{"d_expert": 64, "d_shared_expert": 0, "activation": "geglu", "router_score": "softmax", "balance_loss": 0.00248, "lr_router": 0.000434, "head_dim": 32, "norm_eps": 1e-05, "positions": "rope", "init_std_o": 0.0549, "lr": 0.00727}
Below are experts of layer 8 (counted from 0) of a mixture-of-experts language model. Rows are named router (the router's row for the expert), down (a neuron's output weights, with its number) and show model dimensions 0-79. Each number is 128 + 32 x the weight over its row's rms, rounded and kept within 0 to 255. Numbers have three digits each.
Before each expert's rows: a language model's description of what the expert responds to; "comes before" lists some tokens at least twice as common just after its tokens as in all text. This comes from a sample of Wikipedia text that the model never trained on. Tokens count by the router's weight.

# expert 38
Final pieces of personal surnames in sports and results tables, such as -ović, -ova, -ski, Singh, Johnson, often before a pipe.
comes before: "| ", "(", "|", "=", "– ", "as "
router:132102118148135119126161131110129119077138155164120127114162151141101113097154123106095110097184148099100117071116179150143109145130104144112146153169153047152145196167114082148078111150058115103124149141129126166091074114100121085126102183
down0:101144085159136085183100117127189109105106081149091143137136044118101140095118160120133126087139181067141117141106124135075135137112124139209165112187169121141143106186120145133151068080102184150111071125181101153156194137146151206122107149
down1:159128095132097115121162147103127099198124169145129095125172122064123125099084125159093103125112161111175121097097085097096144144085118065163179132148117202117132131216172141149182149125165144162072148100177121184060140134078070161098127162
down2:143152120139094171129126122131103077169133172150123190099162071125080187133161139200110071106114090192130146118123104150148128094167147135146147142106147081108063128046170101093176137159157154061194138147100099175105115082157129158110121136
down3:144129117052068114127160128186167091119139137162114119193171122140178092153163134134179097154168092132061198156078126050165193107041124164087140139185164139105096099135130124177153125132131110089154107153067090143101108176157091098136119165
down4:115161169121114183082091169110110149087157105148114143158119121119152127100113059120073184157056134144105113153140130140100149112113154135199111132191161093112100165126155162077112136180188104160119127132163077153130142084108142082133198090
down5:109124136092134159141091150156083155155162194141164092102053144125128115139154095182129149070140147106096060162123146145140124086103140156110115108149118098182082096170178135143164135135127132124122149099174078164175089091094166107155116162
down6:114124134213115147159121097074109125129127129105144156147106113187165096074136139057095074124086145119186133099162110150116146157124110147118116107140173112200120040103154132097136161134067170126158117094063122140084070096089163084149171123
down7:105154063115132113138132137122203217091142150128135089135155121156098124175161161104097163156122107127108142085084081150110088135189091178121138112132160133139068098151185124171156142164067145106165134157113089086134095124154102097114135125
down8:099148094119093189125078152151128117095179119126135157144079155138174136078175121122097106112158061169103110090095115149124082115148134164147141057128101113094115212144091154108129078103096139145102161115149165128135123141159091159142133133
down9:101116051153108106142119104129049128110101167151115136195106140091170123083167095200099089135078090177150068179131087139105172082134163132130128111150159106141123140116126114139121145107152084129059160105118104130100040165131095098108130103
down10:170138107088096107166066090159125193135162108086107099183206119123097059190097144141157115173116141091140138114084088122193142149109170148107099146146142152107181179135166093165123139127066069118124137141050136056141147145092110118163130153
down11:129150112184129095120148146128126120148155157066107150168101096112147116144135119140187155209158120115095149163170096111154080183120201136193163097165126127117159161106087111089199120113094158158108174089141149190190110106119106122181113125
down12:089123060164104125092129113085151165141134159122077142111133142148146094117149074092184086117103118078132135193075135165179143123106138064122157139122106112101154077115159107130111183153132149249137142076097155148164104174153204151192170138
down13:155132125121177114137149126162192094157151127130126113116164124123169096146128196141164154115144096026099103098114130100134136102101103120154195161102139075136127106074156134177106088130161115078148163124131177114111156133125164148134139098
down14:199093115125155123103132127075202147118126124101101135100138141148137096150126096151104066126176111141113135071129125083156203174115137147158127140114131191101152200152141118145086081106126105108133137125142152124154138134154129155119202147
down15:092144160115097116085112179087021065096180133147128172152116098149135149159144091038111088086132123130113159161160140137158126081119179161120156139154110164124148128177088096148123195163098111178149176082112173108116104128100177098099159139
down16:129080095119127180146118105109077182146142160090108141137097132108115124132114195111163178073099152192149120141105118145062178126197080111129110135109087156076084137151112132179136099111127135151154068189123176126100152145177095086098097132
down17:106118178079142145080129110120105194165168164118126145132089059139127109103076068203129087124080145156128100178145128084104128127066150083149100137166134194086120099123128135172117108141181105155108139107082093142160129115079088165135122099
down18:099131113093189125105127099054119152108130187159104114144113070172126146177158081158160114112163111170157172115107095109091104142105105151093054134196113100122088124193147128083125157110180069160088128145135091091100104123124134117153156114
down19:126088167059160112142083190162107109140159079137114092122104114079147194147085164109117156169107124079119090139147074134122116117101227167141219094130134125162133138143147132113056162120148100129093091106161121145156164071107135104126177112
down20:113080100051133127115161127117082121110190134187117145170107133079126081145103140119124123093092094184043085115120215129126135106104138073166098097127121090101127140132088170116050084151093094147124127115176132125107127082093110057150141137
down21:115110134193088107138105126140149108130121142164091097142149152085105113194175038141153159126125140124203118121129113103070141117179154095181157111188137241097098141080142138110165111199155119171151123155154134186140109088030116138134142155
down22:131160091089132140189198109126107201140102155123111113122100120169109123139106069068117172158128147133202122105085101123171090130123173021120118136125129135067150086096134158116158102115104089122130123131124124128156093113146111077107121175
down23:155112163098090141160184052158071140044097073153172087157154145103124147113107161123148123157148170172071127171104111125102111119163133124105104143169135097139141137102172190134144180136084130123118091074109168160066048118176121140135138145
down24:107162136139132149133139147113069192115132119135098142113191138062181114149175120229158115132126131091149104097136101143162129170126146091176117132158147105088085146102156140108101103174182156115102138143121165136111134093121101134090135164
down25:105125111087172170153125135148086121151126158112140093143147080148098180175069186153165174089108088148122120185116123117102077130140168116108186089127135107131164142088136134112091109106162092157103116100126093114144093094079103168167169095
down26:133118117169153086128120150121160181117110172133091138234142152126049096091129089098170171182103187132078119088087133124152143127130177105038108136155133095083109135100107068117134100117174121151166162138141170139136123152076087139121145129
down27:147112115134110126103181110085147120170135158150168130108171139125134122151139126122108109140137144147176156116103115101118117184081091080119134117189170125199116121133140106106180137197201150147140181139127149176135124113111095134169163081
down28:122164117106125122107091118212097086114165076119138170103094148130141143093126125140113122118094122177180116098139142114143148106091108142179140169125106145115125166165159079120144183104128118157115138153122151142118100176116115136146166107
down29:138130125115126108102126129118077096208168118090101054102124085133084087132147143087075161084109075146150114060089119133081130138119150116104121169116139145102067158088159124102151122087083114118167073131087105091165121108179145136046074163
down30:125171106127105128152110114138172122169116120109152128130135143080128137105113114094189092119124105178062172145204127140118156111179127082149158125087113111116081099098098131082117104131156161096096123156061153115161201090119151134117142110
down31:142114079133096113101105160116131143144159163143057107132077076064128082135104142132136163146108115170161164147132187112158179084115175161180160109128100093067116091180109096133110198158123155183159099093090171161175115130114148180098125165
down32:152157146160137132132126150097132138196162133113105099122075089099167060167091148063148147142127099069102072111149145095141124123148102150172087155099202159152150097141108054098121120118172138129132124155121096154082075165165089167166140193
down33:100124135133127182139136086126132201126128071201133100130109170134115110161176106165091085124125137173189095106117127098138155135130137161133143106124101135180113168144119137186163072169054147135102113130131104165081111110184135206142166136
down34:111133164165125153160090136087173142147117115044092113123082118125111158099157104164203157086114117132199197133147110110097081107125128109090127155091144101087140140124140118191149083092112097155098112148148108137140142064185133100098050137
down35:163073153056108179105151156112067101173149126130123162149098167119094138123127090105135129147113137133083166100116168100195115118110126079144173105103123113104139159092082080146122124134120159105173225122072146053143103102075119131129067095
down36:134178131105120106155114092123052100059122143114103106121128105099118160090090159099161057036174138097145154113139102111147130093138157122156200130081107134132121173109094137148137099122155148042128130122079089139145156135145118091183135081
down37:180131115111128143134162112148185140087126147147134127124151135130127170148102142132080081130132155115077144098085164107127141102071124141099066144123113109109157159169082102083147116161181145139095123133128118173099116140111130142110130115
down38:125105123146179172121097104127196108122143106145151149146125119109173154107176152150151167178089109139097196158128167100163091137062141118185084097219147126102055122091081128094119156148127138135137139137171048158114128158098097104085118181
down39:090117102113135100115176142086084092102163139143102138100161176125062136128135018130164134117093144189151165152100165156116144123121184166116103096122142074078137145135069128141178140097181105154170142170103203114100141140139119137121087166
down40:129128145139154118134055135068120041095156110111151103115124096157083158177097109096096127127093147078072143121113118152150133178099140139082147055157143118123128100144103140114131118102157166136135188087125128106087146111142104149151150113
down41:098166141180134132131134111163094137087096111140118156106137111112156137116092141067177037139160131135212092115134113096131122155146073102110100115161196178122058084129131173138120146057162159150203131102057147150095167121126142131139118094
down42:167143105113107078161080135136158097092156108078111148067139130128113080152166158120143138107125102075154082069155127199162146098180143137076164168110144150129199159056088113120154132106145117169105169143147068140091130179143138123095133161
down43:143075169093125201130113131117088101160060086200127090136125161105166146090123103160128080144147090127121124107177167110155118142119174122140048123139155163079160141158134142046094166138184132160120113069158137130174147097151138119063156120
down44:084135184163082123103136162140088091139174122110132135189125111168128145120167161171188138123110095126092104204154177135106099138114109099124107145139103110111181117108126099128156117111198108162164118110125136014148179065118154072141097102
down45:186113091123123120084104125123105166155162098124170098110153141121060069143121104069182145134124165092151152080106115152128087156127084153135070129148109102167075136112147158104157087163075106184141118100162117114117089127197088105175174117
down46:110086163164161161136144114099099131110108120147129098108137120160124104163150110117123098129144155127110127172103108136103121109164113155170106108104044130110099163062090100169057152080131144171129158122108073130122099133167138116108159156
down47:117093087143096172084178128088201083121147119136130115127165153149104217144142088175120090106128142079126146138182125090084123106133126172158143133150156193135042140182140110142109158111158129117121131110164114146085128072072129068125113146
down48:160103162116089147155116132127121074123118145101179128138088122133131110143142142156107175128113163083098142168121092146180138121135141098097162155176111075114171165164122092109112190088092120101119132098169109154066083180190113147170135198
down49:108130097119156130153126200119126122109132136104091103158103164103147132121101117119136124174114163123085111147142108124102126197101135112073162066061122106136076136078131072189119123067120164104075160134112120078134184088101098175081125131
down50:053174183147132100170128157122115140091138158150084096205213100083148100097127165165155152090099094133141153135169159110125073166122138099142143112090171195109105115111096060149090160102158115070110066082109107103163200113108167149124045181
down51:104118094145122164119147107166085152136123080122173165096144156159122122094171083089143116174154098141115122105124175173151119113082134137107156204133129111143127157134161084156120087154129124110134166114139127150120096113172184154098122160
down52:164096129114127144096119126093158068103142113122153140148128197095065154101125121171105146091127100115171161097126118171061125130125155146147197093138154169095125129166143110122209093122121198083085100166094069105094136071179126148175130164
down53:118074143105119089150125113159078096144149054124139158122159130099131150176083123071050067110087086140181145127175103178143161184126124130115176165125123146076151118121097119108184136145126119132170098092137159192137102153132135152133148099

# expert 42
Final digit groups of numbers like 000, 500, 2000, 1849, score pieces, and magnitude words such as hundred, thousand, million.
comes before: "| ", "(", "million ", "years ", "and ", "m "
router:168160090148182130169096138149098159145179129096151133117127205142116138130171185120151170109106089087171115131076119164128096175069128100160129096117074180154088151168105188114107129157129112115152138132119116136106105093066067108161185110
down0:138188128152087160123180106127121125227126163181110162180127151136149175165150121168187084138125150155162128115136164116088120090123112099122172157092151168127120059126102120120102165168149147081170125150122102138151080108120086107044166118
down1:069108150081117116150116194140202132144130111119093081135192136087075115151121133136157141196143139147117141162090131132137142175079159133177098146122098201066138116106064152129132117110105137081138164161127121108102073128106177140107143174
down2:142075167156136087132089163140100134184181137094122146079111109146105083111118102150145166157105088113222166074156143098102096123158122096105100178163124100144159130173138195161129139123115133188093122075151199147167152137077105071060131114
down3:103228126164189060097144112145131105148127185096152155105150186169158143109122107099100102141169158084111075135196126085131173108160117163120081177122184129065126136120143170087068097123114122100108060120136131080133108107125104194130124177
down4:174095099137131117159116100163122137154107069155146168123154109132136169118119181169122128107098180098183128161128126092097182146092165113142096089097087130094194108166124147106138140103108092110132164118178087106151044137136137129120076073
down5:136111140098100120191092134130067117115138145107091141124182184147096126111073141149145101160104145099147145135170117115128083138128111156121142104102153108127114195155084164139117133121192169150167186195132154136094110074078131180141110145
down6:128068097101212117141140078142174085120129152142159138083097158124100140133118140083122120138104130157193122070153114103055101120069082168138168100100098099151119107163124115097103106167137139132154179090050101127043133104158192141097166124
down7:089211148102134168169110110095181178078122157079158134114142136077118121110135159123182109135115108071149063120125122117164087106119114109120119164140124133132122163103158115145123153076105085140161171086116209085126157065095147116120145134
down8:099156094130104144137126088139108144124135090101163160158167134147165084157115122095096152116129115116101114126130212140151098141112093113091137119085172123175124117032141091176165154118159137109124088140195109096121158102175152139115080103
down9:093116188178135121126109119146055119122115140120145159170103090181098167127117172143139121139168137138211119120101153102104175093110176101092112083090088143100074101145141146125133127163088126127153104147105132096064160164093120114138070171
down10:145145079169146099106160100194141157093152155120168192149139141119110146207099142147150089090129143205053178110145121136145125117046040116123139144153132143168109130170128081162104077200107095069165115089124132105137092147110146129092094134
down11:105123119113087190126132191166159139146145110099143141177103136079144140151125104157179112105111123135089143133130094063135130080114165147192163153110136097130139084078091072153147159091092113116099090151120153149104151161171097123153143161
down12:218106114125100164134198095100113087081139145142152098109108154148152121096147149153109139116155152121154147134153168100114141125118127156082165123143129151105168086114108109093111162131142121199076099131098156151163200089089173111120106129
down13:100088087122183138103163091137082142173143121140152118079110126201155093129110079107110140137124133088189125150090144118136081181182129151114163062122115086076084108135187109107144170094136114132108142135140200123185141118145122140083116144
down14:102202083179096141127103147134182127091119165178118163187105127154099114064140142126100128103138080119163169171084141153109075022079108103138104141063127138078121104149159150184148099111125102102102139176145140117131173160150119159097080133
down15:150147070108146139135143173098084152129133076157124117113099111153135180146171143176113113135135163108139116146113089141138068100092132153156145150126119139128118098108129143205182091089190201107181138108078139114126149096171109081160105118
down16:139083163126086149182143167106062156177104082133152109161156150054147098095173134191051167126105077095116167171105088143159132109171133142102082162051105134141139073140170141101165114142147181128139125129120125153101120109146170126119129106
down17:156100154125131193078138089081106096108123152217104167126112173151138106204091169108120119130175127096150094134150128103107157123148080130159122088140156116070092157118138139118089171138108115174085125214113149104137147199196076168146175123
down18:148147084147161116135104144135127066130133109083154139134059120053089144153125144204074144128112110137110168146109158122133192168057145118129157150175117164093047106138119071096160154097128097160211142098113125119122162153198122100118089095
down19:115110130095100098151116138131152090132158058175149110137157117110103172185110148105106161116133143116086173099125143132137198118095124103171117104061093111118199099093118125163092098136096120177123161116126132154137093110153191119105192178
down20:128134119083128131196134161131167203075069120118114073138113130088135150189161140106136104147157089105078067141103198151142125196129125089152074113161144187148150107142143093114098136124144123097124136079189093110120140161127149135114091127
down21:111114112131104150208085200091107160157094104111130113121123163172125108132130086131098099092085148127160089135067168110056169127157138150162194156092098152106155151083115124112217100044145143117133125082082095130127134164094134119129139164
down22:142149174156186112148102112072138126131086122088088059083062090129140134133112152103174141083155182082139114085177133158130125130150134104202127128152172174145100105109119077106126141109098176149125219173142072094083159081176164131151183155
down23:078153126147096179174091163093225117129124157103089112098085150153081163106181098100088135143136171076070101119158107141135167160069146195118132168094106078055146088126143177105100140094084127118072121139163130065114113159137108095064129140
down24:050117093082092133120150157083134100018139143137109158136093111092052185126141153137105143126159099079135174109097158149162133185194122136117112140132135105071107075068131112113161115071174126120139071118153109146149174128149145133119128075
down25:131190087134120155175137167115112129161106200158158171129113130132102107196166176119166121132141110201077047115098089147091130149084086112092142118149140134150131145138069160138105097044115150094121129118167120168148132094114083130104154131
down26:127105054136095155141123137157164092176152093166137150165040093142114098082141110098131177151099080136143076131115114176098130103156142119109146104074158070105115101182148135111134132080099066159116177146089156100136096142127120148158176118
down27:126099164086134110221112145149141184103137072113144207158143100088101172208123126119109107116110131158078151100126113131110165119071145147142192136127128125175130175101140200142113154158114123230131125144114080080144110127115130073114175173
down28:081166060112093094084112099128026140166120044131132155141157132123122094122051102129129117154120192112122170128126127163085100103144130152105115142125157112129079195148158148108093195092142124134142140093200141157164103131119096084120101130
down29:151118150121087156113173121091112123164134133099159098156170155135122106075151130097139112132138149148101165130052144191104204116136093149100084131198081110110108124101097139094195060092183168115194124109122160180105188133158117102113164129
down30:114145132136108104139101147149188136143106086179091116099146159167146132121148111198157162128146139156159066111119182153078116095115147122100094079106090176062137086100085083130112131097151097177152099131096110123129158119102098108121101139
down31:074144066118119130099101119123198143180127118131107179160134098091172162141161139085192120132141111141102137129110215147122110144102102125158180117137153142136125100171104137164163127154118115119105080093141110120098153120148132119162165140
down32:141157101096145140134155076128114051112157132142068138112144149114140131108139088089139153126171146134061141070143135154169118100111116109140068153180081100081171144169112093116137161144099155127150162109106114126117126098152123139109098146
down33:128138153095154135121131151132054093125115126121167079123160097096155107185157143145111138144100065141220164142137102147084096177079140147151146119143139160119049039070120100131106154088159132092107118116060156077081171098132128126170156095
down34:129095117110110115100128094130058174048133097124117146109151121084169149136131153158151117111064124187109125128143158144087148143103088104177150095176158112153111088098184180125214104084144141149124150143126132127100074084144101159121107094
down35:135135140113169094137079083129187138092105128132090169138127120163143167123141072145146127150130095103138084116105188161155199139086141068106110125135125105098110115106102109164158051105224118154155121118140086117149095127080144088104102103
down36:154152109116143123104191175145143128112096129163089163169143109138132105119153110129066113129114163119126100114112167141140183164137080158165106148154170163124140161184113141099190092113150167112142126088136102075157141192108148105068145119
down37:128170058127137068141164114145189123148072112159111116058146066110119092092164096178108125160152128071153113121072136133151136120120118102156160092168122161135153072148137107096103089124128101135117131108120141161123100092156147124114133067
down38:114093124093074132132079182110090208129163140072118160145169136126100105107136121185131129116103118150172080119106103141172123135109182141176081127133131133134112117117046110093158138139212100103118143122110098149112166115109131116185108155
down39:110133139117122140092046154104073082104168114139081131144122102105111075152129155153153140109173107175196159174167126122119086177081133159123090176143108127076135136153088119148094145125106149131149158156097200093113166188093149145095128141
down40:140145088121150112118121125124140068124154153046112081157136164157170111161142108124083092112150120143135192127110138171134132129089115062108134098127058111083128129108172160129148188064107123121126176131086088140185158105105110087088159138
down41:163171112116152101161132136131079172140133155118109141098155107091075165132127087155135105143117145135159133159098198106193166077127090067168094114123128157104135146135124139139210129129126120127148125115101102174112089149168142105209173155
down42:132195143157176157136054098189160147128113100129086109128182130090088153117137110114160158131117120133105132098135128077130154104150135133170169143159152133113079132107149145116105060100154080104127105102125131087153114172139082221095124125
down43:122113132155105181095091149129168175167159154145122078144121073152108125116120138182132168209126111159078155145192078096148145155142124137123075173137141113127085052130109110113190141132108123100122104130130174126129028148182051072113161068
down44:128149163100116142151132172158094120176123148088105150163106126168012099114194100142131109112121122166114108077164098105134095161166136133123147139150140116140129133126159057167144154185081115117087167152122138097110081144097121092111132116
down45:148151080154113116114113157145123158134139093123147157197124103147100124121109105073109158141130106166109162147090091186178140106147146118158145140097137118107111181075159125126107144124110185090132061107116151168146149173064120126153058176
down46:165164147079151113144113145123107103095157196161167118129115113100179214107107116173176136104080145099202102112133111140102171150131175048187164096105128140084212149153170062137120109113105173189104096132120117153096149097076142132108136125
down47:117160101107126135107179098134189135119126163124090159152106156144152146184165112126127082154181138106088195123184143077141133120153122177144139146122170144148093107179107170151092087134130132089073098121118095132124090162128165137092123121
down48:166118129121123083111154084135097085127091152096167124187128164100143035145163161126129142141085145131143133115189140148117082137121199095156119160103110129124138098157131140115140130105078124134090137101110148167081117120154093130119110131
down49:120126103129103156112107160164121145094153099152117112104185139088166173113156159181097129077137108106115074146094114107131160140088090139140148062119106138084127136072136107028100143189110150160152106188101127094102165109167147104214156093
down50:136119106158169158168094160118115113172130123146099110134139171133152101102154171147104095213155067195125107130138123150176096150136163124138129110161131148141149163126158190093100162134059149139084168112111152147123137180104098116151105100
down51:139139144137138144089136124117014107097105159144152158147088097070108099189142085209144144153149200097136125124143153150143128105110129091154141185088094166086161097080118136157079147131120108104052135120131142171088172169104126163071123040
down52:105101177160128139129150156115138156086096123096148110140134145102136119144116121096102130148172132124085112092088160105080143152184190147137133154114131071108137113097214093118144129085123132122119048147146140140137106146107120185089104100
down53:112143105139160114123109114149135131114136147108155126117097122142089153214108158104180124098151180120121162151113126157084127124158132151120140135109136115124153075138166110108147109137083098150111091165095081160069127105141150177123087127

# expert 37
Final word pieces of personal names, mostly South Asian, Arabic or Japanese, followed by a space, such as Rakesh, Prabhu, Singh, Ali.
comes before: "and ", "(", "as ", "was ", "K", "D"
router:187098151146179143096173052102137142105157100068122135148178156135176145104138157079119117125140120092071180100098137098131169154099119100093134129123150099122083157153113060127149167143139167062110159156111206141078101103104133120135125165
down0:101120156112099171156157117069101159099135129141126099096064059143124092110162130113177172093089144149122106172165104131125163145174100133127139177164115123155173132145108145079080127135123142139111074148125125127058080119127164104075096125
down1:159158134117189116096126152173140141116119106147099100183147102087137128146174111107088092098151138129077085141188115140169069128148155132131109141090113111126157112107147145150063156150143165074122104131090110120110089161158073162083124096
down2:097135112087121117094171157125096161126141187105103090153105157121145172120077110159173143121175140163086115139099150141107097165112167101109173160092118123113203170148153113139136100155107135137144110083139113168198148118117046158107143165
down3:085116163136123127145146079105176130167137121157132148158123095254113080131111157181123097119121159140151139126125131097138140147105120105045119114096149143117117126128137125109097140119123163160116169155183177123144145144173144123100131113
down4:139160103113099158159165085121146085136149108108148074115091049113148113103143161158045144175138116171092115117069112168150103092126144165127163102083103152089102122121105106086220116142078113115131158142067125115131082106156150136129114229
down5:116153213069085150183125134166177093133093074121144093130091137152118124145133042108156109106081175146198142117117183187159099123169096120125171136116107179133093166128211049131116042085087116098140148135106149088165182116154104096114129118
down6:156087148144150106127084122108193176143095106120153114125110111188185125127116066076153113103121115155116096084144119098157112129132140123122156152172117129107084115113166111102144154142128138098161132033093156149145100141133104187162167141
down7:087117104143102116128110115166180091150102109128167161124113102097099065099195101172127083150131083162114109139138173131113121148142143135015189119109124099152149098079089137082111168108151183120096100201093183144169096066138096098104132112
down8:108146173146105182132101113103077115159114157138106118123121172121137142128073125130141135135133137112151142128189134132132124108069099098145141136142125113118196133130137106077210149089167188149177085181153202157089117143160137172162112105
down9:153098103102176133119143137115000185107124169108190194147124130087097124120109115136132123172154118122159133125104139114184110151105154083138140123163105063104183153173177143149153134192119139153118123163106161145107086168076126079149216109
down10:148181143119180141134056157083122121126141163129177126111159106126139144115104159165115178072104209105084139099154075169145114084110130177162159090172139115159131169168193095103183105143177133160126117114161144140100156097112159041160159115
down11:151157115101065145175160130105117146137125139083081170182199103131114111092135090145091144138131159155078181156159136133178140133115126137114106174081186106098120111085126064103096120148149135087171096145102124149105121147124129144147128105
down12:118133089119166128133168105143106193121099151179116107103102159066116159141113110135113125176128177152169159134149176161146101130139122131181147120116137179081151057119124173095110195079126075150154111062142136161165144158145184086119118173
down13:140102145090097117155135143132153134096107158168116175073169157100128052067163082161191139111132161133116098163137112130135100128175185098152167097109134164129202143105120130150141113193076156092088149061154157201140184170091106139196084154
down14:123074165114182146145134082123193149168139121136146163135114111086131080119154053177159163098133110122168189202068121127152135164117149155120038097091105112123145127203145105150151108163134176130147103126131087124110115125101133060163105080
down15:181172076050157126118109106107161121140168104137079130094179103113180112134210153171119168189126087114113162101104118101141171125161066106189146101136102127088119136098094111207098133161144093122142155160166139127118164128161133191146136144
down16:162106121139121103124129128121150163122146163154104175139144130092182102128042099146134153123144139119163153135094107124122126080157136161091208102120126116134096188217111147124193163120111124134102100110141067104091131141052068155179108128
down17:123145181194138144117135135108163105112164113149100165154156128147085200116106155131214133120183143143113188135126079080153131086133153124071118151141126121119093098139140122127120113144157142199109154145159086102141187160090109119060060170
down18:138156113131140080181100087118102157163133091148146091130139087078121074115106108090133120083108151122180169129140082116074089122190122144125125098155130141115093140148114096149111042115111119140139110179140125074181175140139116142117096061
down19:161129112068148137097123080089109102092135152088164116092112106121120090159105173199085100082131139116220104147066150140135162133052071127134099122155121147148182142137126156154136127141119061163119139078111118171134122166151156172075166148
down20:126103163105151156168136132134172124132100112143189090090180145179095142163125122114145108110131252154167092042124153125082129095204145095140149159163158106123122103183140122116092101163090141124159123143190116130139139094143168147167145125
down21:137159076205135104116143118084091120124117148177176172127126102138111123096146108144133089100129134119157148145137157100055097103069131144071042135111171073106054126111105190135103101067121132131119159192143125149107162162114088150133108069
down22:142070137130151108100042186122094116121144195113113105151155142158133163137175088159111155179102176164126089108138116110093128101186123087129142149124181097147140113151153127144084165136133133103111134147122136124119098134190146171154112094
down23:181099132091096165168150140163130120128130101098124147123130088122119100117146109126153080131121154054134173132085091125094081150150062089088166166076086177112083128057154120102172118142150132101126124128193147105134122046151076154102110195
down24:111121090115190131139142115118166185123139127069138112064126082127097116166078138111152175157124163079146129179141169060084098156131107138124124142069078125091161129084075094148117113079125145133094065090084100100098225110149150150112086150
down25:105110144111192106111168113136187186091124150202115140109113049163178073120133119112125095133109052087118146094140138107045086115122130127080107121071159138196154082155078147145134143069100158136130152108146085181168100096142117148101145091
down26:103107200147212101094169181113138169110132155128114110165150155144095123135117111148149163148109148177072088156072111099166082121140120120121158136137107138118157134156159164141124069169149183142125200145122144177167139136085170129190130069
down27:138127128075092159108129150140149102155103162126149138164138149067112196188062147113093150092106145157084117110131127089099108173105150116143133142119141130141118121101106099031167119076103138104077102083162148170131058064174095060099096066
down28:082119093093106152121125147187082118089100052134187141102092166151211144080110191156150142167177132143162119123124146166120064099134089130094079111118104141158134139089159134132145098144132129127155156126185178103157180152187150104104137100
down29:134111100087131146189113154112164170139075160133120117112121107099146106146093135152131156210083157104124183042074064096127151145167112149147063097134168102140098144182142144156096138126141149105157157109129149135141156168122172129118110123
down30:095050060128155095138099098130099185074123133150162137164174108120144126136156129060117133197120108174104159113109144104114114075066114115101100110100141072092166123118160140154161146083140136131167120141111089166107104101117132087166122129
down31:146128114056147131150100079161103176147182175153170158134163111156141141157122135126142151087185088121162097189104160135102133145131149137175132110129177055135134117113204157131109169172082143134129095062165094107088137131138125111095126145
down32:125095181176105122074096133165126167108177150130101120114141145143143162158192149138173160129136151156158063080155116144127110107130147171137162126024136104097090112100134115094086139099127125083117150150117124124090164132060107192095128168
down33:209114106134143102164128112159168189155141099147132165140163112132224064193134131093200129168107121159119149100056130126182124172123148110071103145086141159165152106108127114124074148186139082101096074105057137174121092134125124146096140123
down34:146170060129110140072116136134144136150135120078113123169111135090094144138109174144156217095171160116120125127143144104148168123132112076121110130152109100155116138063100128189110157095155148141156126097162159134131095147035023119133141138
down35:110135089143173102106133090134083156158084181114129153133180091129084111119080160176116079174155090083144139096154117109107118114114132102141104082114153119071081112148121148107119106202172152179109098057109094114196133097099154052107073119
down36:095162110165143099173120111139127111123148146073142087172151149149175189078086124186164046126126179135154102113119151106065127144103127093145161155145156189152125081114181099189108067132145112104182089104147134090132151085104195146128139150
down37:113100138143225139132162062116103106173132041171189160170101135122138113165106189092092108137164155126148163125101124130122147057088165146118142140148107108176087131071135125134150160076152143046087086165143090086102111094094138106191102130
down38:125201092155121086114068195187161108133076098109146120135089161186120062100107123080146141141144084086144076131181156127166104143124158126165174102117140076157134112176059113179137103173136111102096086177137099113134106116129177175121146131
down39:219155183126160141133127108165093111134134095163074083134124146179110126124098111121130129145078197132201138113118141111117121142108153090147124161150138142109106107181129068140074096137087067139104094124172090118118079080099070129133151163
down40:132153123177172145160163070090148107084135151090106105058147110149174153172106105136185136151121093087096148156172099059131102139212112101117146128097137165160099076065119122092140107055183170110133137105085192108122165096091157146131117107
down41:111128121079095144066095130111117124137102126155105150193149086042151165105144137072147143115111141145151171084168154141093150130187121096143139131222148058092126138129165091142172142140148107125156110094121183121152111150105088110139114100
down42:165154085119155131108129115135162132095113178101156173137094097124074114135133078105125079096115160192089138133147133170161164098083162117181156090158133144105140160121161119119130127058160144158076145131108130143080140104094173167113087128
down43:128187132225199112159136145149116164148146061086172149115137158116184123123165141091079110122109129133080171097189132131128139140137144133129162156129083101160114184172127116094090144124125120081103127101076178153101137160114196130071099122
down44:190170144056101125153110132167187114114122139162131095102142141099118136115037156146117144156126175073128147139105123197166117106075083097155164088154113135165159120113164182150107123100085150156154133164099086088131074114149159101148135128
down45:146116080117126133111089127180124080094185083088121172059097127082043106169128177073096126160161124168159125107200137139120086158146123132163100096118112127067062122120109109073138151126127128149105134153120120043115122149105064092094105110
down46:075142199144071117098110120116018115149105128137073128127067105095106132101120172185124154083140110172226095162141110138136087123111162140086128115133118155095142099107162116151090122098196108162154112130151074129112129130086108171120098122
down47:151140121138115159161162123084118136146135214114168119094128160077147157202099070100089106103132132135143122148160125132068105114132109159088181122135148127073138085084144093147117149109158136128183164118138128145126161141074104170115122070
down48:178141112122114121131086103168084153166109131137151129106166107150118182076134103112180079069135107150156128144143147172098125123158124128130094147232146137094129080152120116111171139115126091187114084055129184116096074150138165081128111091
down49:161086126136129165115175121119086105060161105145121158123166148167168168160135099169154144182142134092187140130139137107086153180156132166094077076098041093117131118148101180156152088135169105112123201113165102137153142117109146169197111095
down50:105118077127141123153125139100052120102183137056123128137190127038143126146119156041107094105137088186140138144101102164112123115147113144119169107123103140127096081096146128164157138167100132136155110106095089137098139095154132108151107125
down51:105161077107122181155133184151156117162073100174091117140135151070145108154075139121114132131174140161059163082111131132156147107114114112149095137064156104139142157130145187137124144160159108133122153200162081181089105173089102139155146071
down52:093129106159135166135122090144137110194088114148126117142089127165149150071072165160077164153116143155131093130186128187169082128161166126151175152144141134122136118092119167115120140156138145185146117106161154149120158132110123150143147142
down53:099038159112112131069131098101117159112160139096182156139186133092102156123127140088131164110118072150104073164161136146139113156139117095159166148130106145158144156210142136137132182093141104129127132128159103154119166108145143147188146135